Below are experts of layer 9 (counted from 0) of a mixture-of-experts language model. Rows are named router (the router's row for the expert), gate (a neuron's input weights, with its number), up (a neuron's input weights, with its number), down (a neuron's output weights, with its number) and show model dimensions 128-255. Each number is 500 + 50 x the weight over its row's rms, rounded and kept within 0 to 999. Numbers have three digits each.
After each expert's rows: a language model's description of what the expert responds to; "comes before" lists some tokens at least twice as common just after its tokens as in all text. This comes from a sample of Wikipedia text that the model never trained on. Tokens count by the router's weight.

# expert 22
router:517545497475546522452467563555477498423552405518534545542483458458519595503461474566594489585552441559576519457454460572565558469480510473520546489489468460472484495513549451482591464474476531486471577550449482482462503483581511512421511451508579561486390484512416494550501463521489506444438461542444444525595530567487457530410531543486424512528491496524459549517540555504527543427461
gate0:427559488467535529550524522402526499517618510456459522451468585475536442541499495504441404498513521398485475475496478487384467444510477402519573349620425512498523549516369487488491449515506529511434437383564564649566476540486532567450541500529488467481539427565559525540433513431566520501477494475505481560537459444504537486511535426578523475533468600595550394526499513440501460557460
up0:554439544498523501478461467501518566487513479545502460553514500481470493568433581424504483553436536512583552494492500491527526467505542515584462562473529579486438510457513450389490535568463506513504613578504488479484501448518508455523551485459450514466453534469574512469519499520519503438491420569540470496375448482526450504598589511540441526422592518544314455586447484515485530441567
down0:535404441546458555594449465507548452508485505523411511553463446490387514522556538504470499501540510473426408474477474587537507638483522592490519432504566476445471466553462470530498625624450499496506526380476471539467573490546467479418490458497502556427390437530516681605514454547439514592476536515554415495544363514481448485445567457496516535483504510418521518497487495512573479501575
gate1:536485520515538536429495543537446454458508487537359516511451484550502495514467513389528452461471520497497530508526427492592463537495458548526431549491498579511476508456385571553403429485462560479493538581518541464508541425421466599478567605565547454479563524565494438492477437505485493488505550480523552550561534568520473532495438517484515608540443484489541601480545431525463430584523
up1:443515510491696481468603506468535557420470442495529506533593479462502466496454479521470492519477559487485432477569460429531571588444446535527483549442516579539556470490481393534443449515512533435553516528537510543462570387523381482485496522569477449513617462372476506525432415510485539478535512455426397473553467492463473461524522500389514543580514529588514554448526519454512469587493
down1:515487425466574485591526452593420481507554536415518440483483439444531619428439488423502557524467456502583526541429532515481488482480576485471550518473437442483530484571600500494507531519557515505499462438409400526521465555420597519627467525552469526467513520547474529453514589577565577552525430506475460437475489501407589454469499484511509459453466573492507448575496458461448519407492
gate2:563466490508462502484501543514451466487615529413559539518452542458557505383530550442439481498565520459485540419462553477566472513428414510509530476580430469506517502436498506514530472457575587438472473490578450493562434514536418542424379574460483467606534456448456487447468507541526530470569505511531462448506480409492529565501414546391541448455485576509450500517589539525485469508501
up2:483426499361564494492619480429452546507484461540495466516462407471548498609482446507404448547573446530505512556531553466557480577553489460489497578468574545514540412466458483486482483477511476526492541573470561539446450487443525457452542476458441489441473639522514577485521532497523479516547490597463520484627533510452559524459460496555497534514532506437520615598474519548434489477555
down2:482494548444562556449500510526425538494501543519501444480467413455456501491498496375460503507492542560461517495450611536490523490538510471451547488579501506503459454484410503555422548548490501549554514565486402593494491508539510481477434539411427525522549547486651527572463537458570428479466441483448537511519524565441483446496562491498557457445489411526490469513449473542589528604564
gate3:470420510477490489565478537559465480538483472560580528488473475491481555468489388481642560580459619516548496499457501520441540513516419494508520412597495474575472481481565511537537476550570478530540568537504509599509518419436559483478467472496507510519569528500393566516492441415482505505435477458539508551472519526456478534388545528534525469559535479564421479448470471534530537493517
up3:474485458427504407471503492492490428544425453430492514491459588467500540468576553417488603494537509562541467485491572504488508518556470540572496411524478521500459448498523521512502378509541549539498502494547508606464525490560484530490551438482517510463559480611584512502514491557449507514602385453446528609485431572523423473462537486589521537567534510463445591527497560441514571554520
down3:551484494442531531398524457533543533460536460489419517504558435518422474486473559442532485541570409488586583492498455560495497488499541566446537563526495465519591478460458519528536453518455413483543569467443436511515467590528510490523506442520512507490527410414511519468535568572533608404507487587466420454451503549468501435476544488514515531511560503392458502549503517506507451540495
gate4:454569511458537528523438427580529517453557531447508497493422493536444458443461424483441574474628487567463548467545474482532567520533500467449485513401532547470542506519541510493577475434605468500617464531489545577469471529414493448528571484522411536445432477492410567445542449478455475525448534497557498511431529455511549524447486421608535520569517537433469459491520522519449505465376
up4:495517449541469507482568562563552526516529461523526475503470414461473517475597547529511429503478436553562490438507499488457443453540507490462421496491511487365497497419552506474623490436437472517503525563495475500447482553509436522480446520565542483459508536512465561420517488442384431588553517375522583479548434496410431527482409482489524519510412532441554462470458507461454470459488
down4:502547544527506485484556480510475458544454442535474538485555555506501543496489418552481487606470498499498495554540429489554510459563429608602435521582404484609460430513382533459389489562562497490376550455558417499521486470559558511500521530470547539482423493527540381524499380525443563495451408548370472496369469551516578467527512612389440546527507539540486520468526526471529443467455
Name-final pieces
comes before: ",", " |", " (", " and", "'s", ";"

# expert 3
router:502564539535513483509496553476534513451452470421508478475438493548461530442574559491515453538523568495515398557527397460484493488481456484498483497563502498500435495485449470507456425558524396426480614557607501478500523482459431531491553530537537472532412495530478517496516505502519449510484490472542456460583427539582501459430549478499405384501608568496594613510459543489498470467573
gate0:451454460470593512618567522540427533495600560459513526573386474472518443534542503560485501476518483454525495461486511499587555538545553585436551473561515499573555465574525502498427561527453482486464513535437547564494551475434566526545540573564522544513521506534453486387495495504494496430520530455511515534419422492562516566464427503538566556546530401408506452513451520407482403431460
up0:522456491496550550493573448496502479368495478463560534470551493469402585491493531446506496475437522449563533492508467486488409550464502526589489480547481448474558414477389584505469524583530564478556578498524558467417521514628545504508542439580497456452585577561459507538374519575513523538500433446489546508475506479481486512467550477592478488509420474573503434517489511455469504458536
down0:533566407501456499481477483518575545399504480418480458447586503406484595461531512450496491505495473462430412528628551460590454450459595454406603564492586476514472473503552485561496425562449415429448519445519513523482540580499497432446537509592560510458479495516476516579454566606567399453438517563516490472535493585506476417564532550560632429424610536498554548514531479448418560650482
gate1:535497507559484465543558466532574512412457485518459538590458531501431543499587538444490603482521586448520428549457405493572501510470555453514548581442571494462545545546486513521530488516447450483457522505485534480614540381473487597465492485488408443442455443451513484586552511503531555456522504454593575588522533509532431508591348468431439493440520624460507524456565587444465511551450
up1:498523537481477446513490481482453586452480484504496543473602526480459435509470424480498486408545529575526512554592506549476396460531518509513481464465532594480438538496483405473500543439614467463446488498370487493602514540491452535532570600417489488577580520430529504434444519564487540535613493505415492533527590485492516510487459581461492459534501510564571506543466453493452530445463
down1:442565440540518454461543487522496538491382529451458497456422384504510457407479464496484503427563458504485423473479427498446545613474457558523563509569489495551458458453565512432573488463446499538534501507477506495406499452495527538524476511525458560430514491510446614498468419484546485454543469456546448480400460476515514609478525528575505477524495471492481497459466493542500503387466
gate2:507466515516456520538518465539517506546551519551489464621491525525486393464488549481506495568556568498466560455491521527418507447492510511591528555447534453529509559472443422536545496467488435497507575490539533581548572566422544583582463518478530469514458547512543495559577543492483498458527467568601461489537535536570410442543459485539553480580637591447512483519431564477491593509470
up2:467469506500481429460486476518517475514434507482423533532495594561474463478481530506491478530590492529572629561479510461528522536574536501407545541484503517423511473460505696341516455537471476473522419449512542448476551570446544525554438476557427418493474528490528465391465486499528455478391553482562532411524492445402552580440444456501458536467464432439526561510561504535469472425471
down2:524468412520487539386574448446462532543516434534515507469515469462556504503489431608450472540444570483476515499413423482448574489518463448322456492505451564529530623515554550523531548374481532507531559447491482535499539514426524480543406478542585491471517510448482512490511592563651489513346518461399516453493532511438478496567553502518487493515476556451476523518499526583515499443400
gate3:564468515490576391478546435535456524539570523424568428457506514499368478539509565438525431577487471421516489544501528433527552542459452477483414470497530394440495528542544488402508555454571537526482526488587503586487453552466497502379427503575496508539524420571557375523474507556485398426430536503561546503602526449561419392483575441376426490510510466510532501553567457561463457526406
up3:561496480506407541554520415407524507422496511494565449541513554520521445508510521598563457430526436524341560517500467437421509443441545421440449448577496462611484546509469524477515409526484522520481442455580515492456544535450509551528517409533539510461533503480469549525479541540501522498426591487431527442531477510482434465571523506529500442449507537551498575477497567485525493524453
down3:496357512443438551472443527416445599492424546512449535500441435463529415486529529534420546430484481481549439566452443383532476523512523474495430414518473481619453564486458474524551416521566500442566470447505506452488486413545555445508585536467485491446488474466519500493567464470472432474455477528547504598607553420463468526519491511548501522588547507443496497494577535507541572418428
gate4:492484469570518489534492495502549453503461544550520500484455478486446561442410508624495598522474422571442550459520493545500554521576481467565455427464389533386520491519532551470481538533511492443534504476525564477533552520517491510514408571525511522441538474466459461502501512446531451529546482636526528463513549534483479470494577427483461437482474566431485516409393541538526466462455
up4:559404494513523464456488526542438505433521471596488491424484494444576505431469508519604485619534496497529470482485451499553581418430423558486409418450448479497541501369527505384520536474524525518560505535511523494477535473535553629457521502417482425568503557457458499507493491456498460478546452479504531548546522484503526507552511507512433438446417441517538503583473515417439614526489
down4:543539595475521418462422508389598475464538494486545625561483465512527465473486571533481454561538501482470552412537540479448628416511571454513443473425446471521446514485473544537505383459480536537517476542534478449424581463521534553478484494482572423452517577602532556563542560472402544487568437615538537611506498550480476453568528474478592519587437468532483496498547534474552482458390
Headings and table breaks
comes before: "\n", "|", "-", "==", "The", "==="

# expert 12
router:537416484537480508476589475479541455513526516450451475481447517508556571403570535505498486443496467484415489534494480505451419590593545483603435433432456513419533550545525528571443515557488591477533516514484583497543542530459461448528532509497538572502586469490492449476453503422462619492547529500605582496454446474513426457475528538563536444444447473473500450538544479500522499660458
gate0:486562503557462487442492500487531461426561560440424403629470498482442516497486494424527525576480547463521582554414534450507528423474469427515488481466419527404443492492560543510432550512624518535443542537506506387470468537442558372412465441531483462516542530461438507499562524616516388482498468427558501376497524467434487465454528484485517615529453540424470497550480472512499565651484
up0:440545527570510472488537526501472521377523471415511517472416470499498511584525528386467551492490517461505510486461545440476514533443425519474537567524375447528443568496489498493508593509617534573529438526544521404490390506507587412544468495497434444534521597494507471496466475456558411463551486471490495503479599474450500460568504516514509560524409546450523480463368471560542505530486
down0:512544436548505529535599503461415454507564475442438478496518574523600456537517551528452532393552513581426491519505515556488396452449448489473494517559570519526547460551506538504564589414515552598482436528457552539574456518550463434472569504469619447552422487528549472474506558568457433495452477539465431522605521493613492424421470435374594494517480547586498449545464532468463443595522
gate1:560562511525591524528463558459537413595477688538561506524409483577456447542520506457465512405401567446524553505449454457505473542459472568531505496508486538469448531532518403572579516519478609384437485443466521486507556400522436534508544519546509541542416404438444585480498573495463552436479447480460518548549440460470504423527501442488486449543557448496441551491582532445461560401597
up1:480454554594480582425521583473451464524511431409414475414492456530482450529494485550480468541521452448489429519483482574538566558523507462477525577469515394529543596448536507469507509472549506492460575577515437512545614523355582499499479502479501491537541431448414495447589417427537486427567544448465427552446539596508516457391501544459451464521481508425504426525414499485384569480506
down1:506444466525367469575428457493577530531485471460448521518515507593512442513500475485466507573463402452406571576591523522446509444481542487473501473527521454455529405525488525564474463447476470595451570427401313457467507466392482491566475443475478495506510521572412549546469506546445484435471483536509537526428538479536456491555502461533503551554542598538527540588474522447598501521414
gate2:618554503602573505466509564527552537514461550464530402457550461474521546472493488513494546483485476407484502508448513503522552424441557511471536459470625469586425481488518518561531518518474550467512464487536571459440460498547523484480555533526473473466491497521556522450507501508493458461507508507460526591507519498521384452505519373512447529451517429533568453538371485461440541529440
up2:483617447504501492535486523520475494497545518470551489415442510608519510486445417469508460455506417466442614551429535527369568520407527467482477407554408456568566523468501519428531542497537526598527517479562456531437492492557479478604456571443585475452426473551515494415449480476418450485595560560487446519406491521470591429516510559450435567478522497540586446549452534534507490506551
down2:552407428499543480543489651586566429585567498513369480482540444540404498452477589542506531594551506503449484464496400533590435576561565541533508408475508408433492475452519519507459493484450540565364401453460447518461550449527489553556479446551515456435543499477572501544549496410499479405525412457519520484572437498530475483516509574439434543388523591461549515590437428433434450487465
gate3:606485469492443503501469489501567494498454624522512565511461519552520456483495478487461540580613482474492546455521558549501464560513477498479441436454456449456447599550382520560504441412399481471570591493450469529491373530543533488552528465512429557517511477461547382575506422492507571497514445467564480535459509467493557585435428533517617588477490576461558571543488515548505551511447
up3:542457498448496454471505506452477434575521525467537580455512444460441453533533573539500568510493499484493508517467521458492455503419467517535443444517477529503495422478408416339472520496552488511509584410504450523461530433471482507466488499474475516447472500536533528551550562427525408567562548499465448534455471445485570371563525550512551510526554486421512438523448449472543569399449
down3:581497530444485523602426394512405457480531564455515619500375455490496497638493463585462438447441392512566511464512492560510552451460556514503505413541496507504505579504392571446485541469462375540518491587475485508552506491519487490508498520505473468542465477553464560535494620496493544444546498528439545472485440524540528481532592464586448440518471380490479454493422641499486465502463
gate4:430549477547419468452569458537431479517518455405412471581397451516446499445484505448485412513517476437532493511542496518478457512484502477581521529585416509522459500524499586512516515513471535538536579444498523375459645501573457476535423491460411548547449507502510397535477417482433525518562561606467581465494589583476530392544443546432516416455463504501519446468505489545560544506512
up4:422495488592455547463480532544519474529571494385479556544494484482531456475465544491540442483534520558425502496521445431523505450545506550441565476503509459547481474494433581560431485477452563541525444576495575476555591511411503542490489553549475495464557528490501521479468508475526382538535510577482604496464432459465464489504569522491551436491443450571458450471502484555463469486546
down4:480515484534475559609513439367583534510578605492492447495453519494452577508567583571484470506523414502421516520479545497547426521551495544410505497441534562485587424517456506448490525432498516555468475576599420580461448524453435566452528580432463431536476443506497611415499457428472518465441511522531484436539512549541488527454525570610515542490475550588527588556531445439514459525514
Table separators
comes before: "\n", " ", " the", " 0", " 1", " 2"

# expert 15
router:527528429483467519524540568430458508467531523535418446527484543541550491485443473563473438479568420449468481525514429463434522518464455504572393584522521569486517521497503477542444472459531541388508526541532558495491460576514453590501389455486419459433438544505527490478496531449512539520548493396559564513477554496537524442514445516532615537531510435487482541503450465436533524568521
gate0:486528495457501541521575510521475499442466425472406505449489429519502454538454576496475507382478555533462423501561431540467516503560488511463522592523429537501600506506477482441560540497547499535478476506467553571535545536516451522636533449511544539526563512474624506428523422447414483479503544443583497532501515521474487550497564466410511474528576505547519513477457451609571533482475
up0:490543490413499563462513502454486497556526460499557476459548502540498470494499504467541502556530411574569533493461535542489490550479518545437529495434549528478533528393504471493470540483456576524498519512483434551525453480545572535382494551535533436544512516572531490541494521458540555582541475548401488454481461554449519402376513514596423523517441498487462467468459491562478455536494
down0:505494502542532582530479550521400526431477434536454503544555461570430418507462442528465507464620621515442498496439485501528534363560518468561495451469584477393428499510527473512453515426524460418533542433536509530483518477599518430539449494525455564506586457588443419485516566590460463479577479509410471486604486576462522397604507386465374442577539579471493577472404463491476416510546
gate1:477512513531542498509539513515504521540541604491406474495510560476516552517516542500429545561578536499523528514539453500504481525521505532470543461423482551443528474581562523550510451426479534430411482469506537482483475476556459532426476490515453529517548559487480488485479570473526429417463586493435504521551496450603444560515632479484563510512487538472514524551454575553490468595614
up1:477439410469473574535478500385545500554432481503565547488474452524490458490490454476576497487474446544416471419519464526495563518460512490446436483502479513482519564454431488478589601521559443516428557513353526524580498493518520364494583444548537460487511524554503548493466478472542483493409419455598533506521459516487432497508438464547501434509462521538519572554521488435509548515517
down1:554497376407551522521447475554555434468564462620541454534566524480558462556540520526567519389560488532572491518446440470531419592468502518437442522470476401566468530539536478481515554509529453514561496436518541452522511606446530464503529367507465502484544480474435436479587407572502465574495514503480583539484498470514414477495531458533454480441467411524523545497491506528591470586542
gate2:456483479440543456487528435523483494417491486474546427594519541518582557607488498549448598400533450505533516512506611488532517453589471494482455537514499470511400487496456470538561466567483502478598490497538446577468566520491537465488543498408519495517497472536516534480507470482467461539532525442460561538514485467590546473541500430425574493401431466517501444502410515451441464554469
up2:545562523451494574467514542543571510585598501533430568505475479501522482569377549518555504477567544409477482545489509444427478566500530545510487434480516521503578522557459428539500508485547474472611538446524477490601565483496462458461601594556464475459497401452434530418568550507537477425493499405476498480507441476505571405467396577502543468543574502548432524488537499501494496557459
down2:507421529554434427517469457425517478422435522470550518370499515480481511478495499427462524426397526462436536348537514522470491499466539503497487536467481459545455501601523447406548539504529452613543580493477498537522545485551529574516537500522521470503510552534488514498507492517587566460498418570499535458514518440522453556444487508557413527547498524394521467492562444533569421531481
gate3:545417460493564566516463538478445538499461569496492499507423470621495437530398501525498399557519540466587545457439470584538465520487470490570503539531447459384560441524563522522413528479491485429469521544484516534520552544537474518510411489473476453439534525480568541474494474472481472546468526489601600611566518511541582490553513531488567490505524483521518430545529514507517456549481
up3:455574389460550561510547512543479519405520534508398376523578586524462452414388542487475328507509504489499490573488457488354467517474460471501513511482561497509517518552464488470434527481604469495521544525546525417467532475471501494582416516512469555563528528508567524468484501509592602552484523534501468506589519538421460508608477457523479520560528502531526435522463517431555495587559
down3:534483527499489546568379557500446534541485463442630507453505450507493580564399542385507582519519461497515549469512445488602570480445474606487517490516528530492528500448453508594528486500544532426481394455473516532372435510527473505514496546535516525456483521481566449487583479461515505543554555444493534450623422554488523434470566569424487386567523450408563474460558529608458476487541
gate4:462502435518579623522502533548523525558517476524505491458475448466468487520548541504463484529452517432485508527426493458529487526492429524547539479525496451493571585491462510475593482481473515494575511530501492511437464519477505592428556493479510523521431566450527410538539479424548551470507490428595541565435471529529452535458474463488466430505553458538408376466432584430453488399451
up4:435529531481504481591500448507435439541567451496470501441464508562532454478504598517493458527489502424498510408515550456529380464413467454531518527501522583539439585457453417407584505515493581395537402500482473585461521504584494609485493549511577582453509445488457505528481459530437540494583559447562478534440447555463538516562498527467518434476500482565476457549518606518445480389541
down4:475487601561502541639516492466501451480453404401529567454410528459523477551466451496441385461507441464448489519486491419534533622489534407515516482443554473601575405464483491619442461441488567514489504484528600508548517526482535547498531458557461444537551510533489456582512530450524514563551533491470452495343502466561377496506486518548475455492475496493517421526510600564440536505503
Sentence-ending punctuation
comes before: "\n", " The", " In", " He", " It", " \""

# expert 11
router:445500446465518441623527492580544529504504512432489511568429511410470412510547509441512453481455508412570516557553441490521529536450479475448425572633460476439409443492544453524514591451462569471572429454567521514457475476520511521527546531475464440522473595455517544582478424657483464528565467513474467530511500432514526556525456538440509474463505492495576548473462486514492492531540
gate0:506474461500554492507463499525468636481553493423484457452531416545523468463515463474503458520501495495500605639618546463494511523528527558493550560512449545559502483482512558559545505483464431518501532479550518495498465534505459491424502463535456480499451458507527497467501419527578462505454513482419569625549536556506375567412482502462530493574523508515486508516583441520514653529401
up0:466543461575586431546540520434517482534421575430519591562616476519520485482516560477456524499406537530396554508457558459480595523468567512564480551534549488491478506439586430411436471513459494500511479508572447478489528516543551477492466523465437506524447548479552472467516542460540514482484593487499465533493547473455568507466457433489474452425557520474393449483625493373455525529436
down0:543497497448491566517432605445430576535481581504506592496462480460523460459562503492596617529381526565462561517549513541514460466563465567447482422487454494448521469537469533455396546483461630437440527552458505420503502492486551598582571498446541482480510415503482519477448486564537587380419536501564532524453588552495515422543575483501481515571596550534480452472475564578506526537375
gate1:454549511487557504435588575479489463424470582571538440487442442520516430489510545498516399509464484513552551500501465492413520470469471531471429507520532438400481533507534367497588534501409418481472523486475471550579573525462574461462551426464467506456435463500497525544481529522521461494546519485414579481479429494452490462496480508506565513477458522522384598513480491582480525539579
up1:424473551481489502506539561558520544538577533533468535495489459503451496461543577461518470527455564526504507514473508429507540504495507534512409540574574437489483441452567474499610556545505490503425532514509535452500515531564498513487568510387485577520570476437508481582419575515509501501485436504431456475406527475471448494384639461523553553537473479487428511425444548515390525492473
down1:554488455496533507467525493546465493506474551453532494499486536535525495519496422573450506438603529508496546491528538548504473546462503379446482539519542504409559566576478532459513485468462472424515523530407511548525567422414545466545594501475486420480534483609470530499561508445491423508541423548530508564456560566498548451501475517594518507519548420544564453559432484485567611561584
gate2:427493469465468534545570480520419459424540497377438568532405516478459389506527473366542475416521502446552564559512529531489553477524494478464537515491437505502470529469510437544476585436397456519552445529485516546497448485536524631581593541541532542517477422445549516567487453457547528531578484551459489507506488547460478487581361466397473554637425548513483517520494553572448474536475
up2:476561608522440570463517489566543538545493514448462510488503513537503455578535552491540545435558504395399451500493509456464601533367357558510532430479451496570465420530541517428459533484514570541406493486542516533553545486490474379463505587587538427416450423592465491454520479469424484437443550515515533473484509506483588573441522590507528491537490480462483531484572549429537635495618
down2:469497408445406471468395492439582581409448508533537401461507521544452601510501526515507597574466509430507543500532463412457424522522554540418420471490477498586516457516533476488578496455577446508544557482523454454534482504530474387578508509475539420547484526522505441473495517458595475479483498494472469402513483548572531420426471553564488482417527489537492459439570413546380483492428
gate3:550562435582461443541534502604380566493507640532492549507478485472528534476556457499551477553414539466623479589505479580553580419507421416452460468418481504503469486592469430460523523479473450603491481476431487475423514416518458557481491465519519492457491457503550559534434580552484499522564462492551516412522496404454633580536508613433454542457542496472533466525429539543488478538442
up3:491491558462548513504446488576535530452466447503477474538438457483518584489470451594446535450454471544598514546494485480447428467535478413459464504471642526487531447471467469525381531490489567508438544509478511624501523533519475399458517522480513474470469492471464484472479462514622585458501501479531468531553549461582554462486550394510490522524536489539519515466532414552554510447537
down3:478499505526493433558456511500458528558487519494583553521403498442525450480479510574437557460439513477555422519509542498505532521521553524506392538479494520490574537527409577474457479517480482454454421519525501508674519480547478527522496443425511460513520552498461446456501558476499598500482463516486451501352501517553508493469467445509518445479430489454473551462468483590478495387560
gate4:468515486514492450543494536477442548509488447448529556524529460545561456606492407498496511527445541422482526463550437572432567479428533535390464511547476567524458414512505403483527524566433478544459589420423512476387443392523537461420473586561548470432531546497423501573521471497554497427481554505565453565537623484482490564467419569475503439471451443487560447574452556528461516511492
up4:456563422531460490445598484489503591613548483512506467484486465553525506452480505502536523456546470489565552436404464417385449422460485468475559504447552600571488444454483496474458478440496488462607486502522468414527415549470448460411534529413486503505462479456554412462425585539394487551499455576344517511378441517421500505546546527506468527463490562504458484516461472448462484483488
down4:406564529496473399574529591511503550529564601484508504490544519512553472446459552474539561514526557435559490427458571530480498448561548491562457433394542481418477488593520510398479444400556542503472497450452487487494479462500464570603464481473431448545417483574568467471391519459490558490499494398474481489548486608501579460498502460513521600573487499453511443510529535466466493424482
Infobox list dashes
comes before: "-", "\n", "|", "==", "S", "The"

# expert 1
router:483563461439491488446464458534537495439472442487470538478491472497464525614448480504523526504540419558606478471486466587492570495483558429496460515485535401535515543524474486428541534499543466405426595497530501524478424500555551612464502527408564612515510471575406530436416515487454437403540492531451433516526526524482443511459540492493509521526482562505489534536503523432526479546503
gate0:526518530500464521508547484527455613580476465445460568476549450536477568510430474443498538566426416531420379516473488468465528545510510511458451463525555539537569546451585440634497466590539585335608392489548555517456563502537452530500459517584457494561576447420518451454522428428428442515496463536509505517524549512487565543515514492524533442502503591563419559522423528509523581503499
up0:508511505571449437503496444475528432493384522454422431520446442536512496500640455514414562469551556528519521543486489490465401450408517547539505576539531461474555578554504451566468457477542587530471526530510462523496521457470389479505610538593458448453542476515555593468415513493536564565437498487512487515435582460511549503483410464513400510448575504505559519603585497507391420523591
down0:513505497542531524438511420534454510504617391542488501580413444528505483489540501451455454508527543498447495522460406515478406512425492478490467388400579509373527546471564558580604551458585504526511529559526448491500502494499539535585516538618444471468489497477440420533559417472423557518469488448549512518469598431521514483539454553542508480485457479555493569534470403570493574618468
gate1:582458563555542512439451474477385485485499598473560427555460523450547389545524436497446460533536552471481428514451479579484410467524492483505473563507451503510553517520472539459479500476506545485513511482458523440457440550440558527561446473450504422548502552487410430636419584426513486530510525488453499558445537477523599478439523460505491536483488545483436566443509461506480552537532
up1:541494583506539435444479450524454483471568530458501457541490585450495443608456470491510530434522486499486411515438483627401474462484512506468528517572437557571581550505512450434460486472556495483500493554495458466454474565543516506519543471554414482523566580423450453556403582409425454540500546530479497496377520369484565442471527532471426496551485396427468518498528525500552505560564
down1:457608489480492466524540515517454525443450559532532519482435503515544523490556527543560535435502485677509451478561478539488465570518460458482534498562544503525453479538489444533497467518459433440420594520430511431514483463580430565570608438487555452466369519460463526553504454455543541532433469570520383499465525458544453515506438534516556483539487547524431525499511542468605439522469
gate2:507448631476558556542502473539450490550601532513473473443498448428539555545501371506574495505472510526578492451500507499538510572611448484526488461477622430533428532491500495489588502472545522469489586560412472479509490424487482476538574482487539489500477555476459590486465545420581491551502446538381509472538466534479502488540549569481506583574519533493462416621596571555499570437468
up2:509616470520511445536529537460563401524521541456511538465468510490471438481562577482504447476452450474511579563487462495389545428403486531552476437528511540575445498512612423487442537499534508474478438503529496417456476499456538519528505446466451462524550435455507440490487457485483458513496573470553540472569503519495476561553525539532493496556383412518529578513485437546487458592425
down2:564361523678442520513581440495460476541548433505526569487486417467453611419445506507535503488559446469520526537544458462472504573546620508533498477541458508513399523524469544452480538488448445411466488474444492520481431445465492472506498462533550542442473491372494499478521475546492421561519526550451554501430510502428566424519423514529467510485568462493563456595464401486577529531498
gate3:530545512495427636486461514438531488500497493446468491512533418464445499506564435490479463495555417497493475469445504478477587511474525512439584504541540519513474424474597492488470580562554460585513527578489478494513523536541483512453502522545575527480508489481539414554487550453487481340518505493447405469432535482544416525530630506516473464492565508569522528490466407589514435490467
up3:432498480506461589609596450496550534481451540458430514496506495457492554445591564514484430488542471480531550479543510632464517542495491476591491495492476502519476495440517554561535541541427502436534468460460415466466428505455500463545472512546528576459522491447447520474486653502498508454395539531542492518531413456544454525564518451531455431487521477493526456503563478537429488464461
down3:556510503490594485569520425492582466535544526564547505425542483489450437526544504526527510413543470519479503459522467458518605569426474515469509578509430518555511469518489520417482510413457503465549534423537524508531569578473499472398513483428506534500517553438443459407515460544584448496502518555527421550484403491575482431490647553409562488505549483485518406439596460623535521584443
gate4:461490508511406533420417466519469475375488570536518457447484461411507405448515511525475458501574559498537514471513539555479488540480472516549504511496549439431614550493522483468548526585574466518426559549459429457486489479522490470511517472424511519527459490504527427464579475500493433364399486560517526517524544521531439533446501514488459517516596515512461579489417508585536564560465
up4:554507465521557479466535482440394480449482548454418504409488599417373496443521481526518555476506546490543493538458563458392408588597510565434585405534443415504581462480481462454490435457582591524599610515566454533508595495414575531499517552522491515482503603511492504427481413611442485506510499403542476419574531472504469500501508516477624442508585449534530531441449474487483550494509
down4:438563432547493482549524507516558465466556481545496512553498442451354542546543502501474435421453452448493522534532472599484511458557451466573550562497558425496511471487582506484449444561549550478463507496455516611495432477430537434412478525429458470457445529496485506404548539585586397586519469458529462376446431471515452492458527424522408534474423520537414524596527422486517453654433
Noun-ending suffixes
comes before: ",", " of", ".", " and", " in", ":"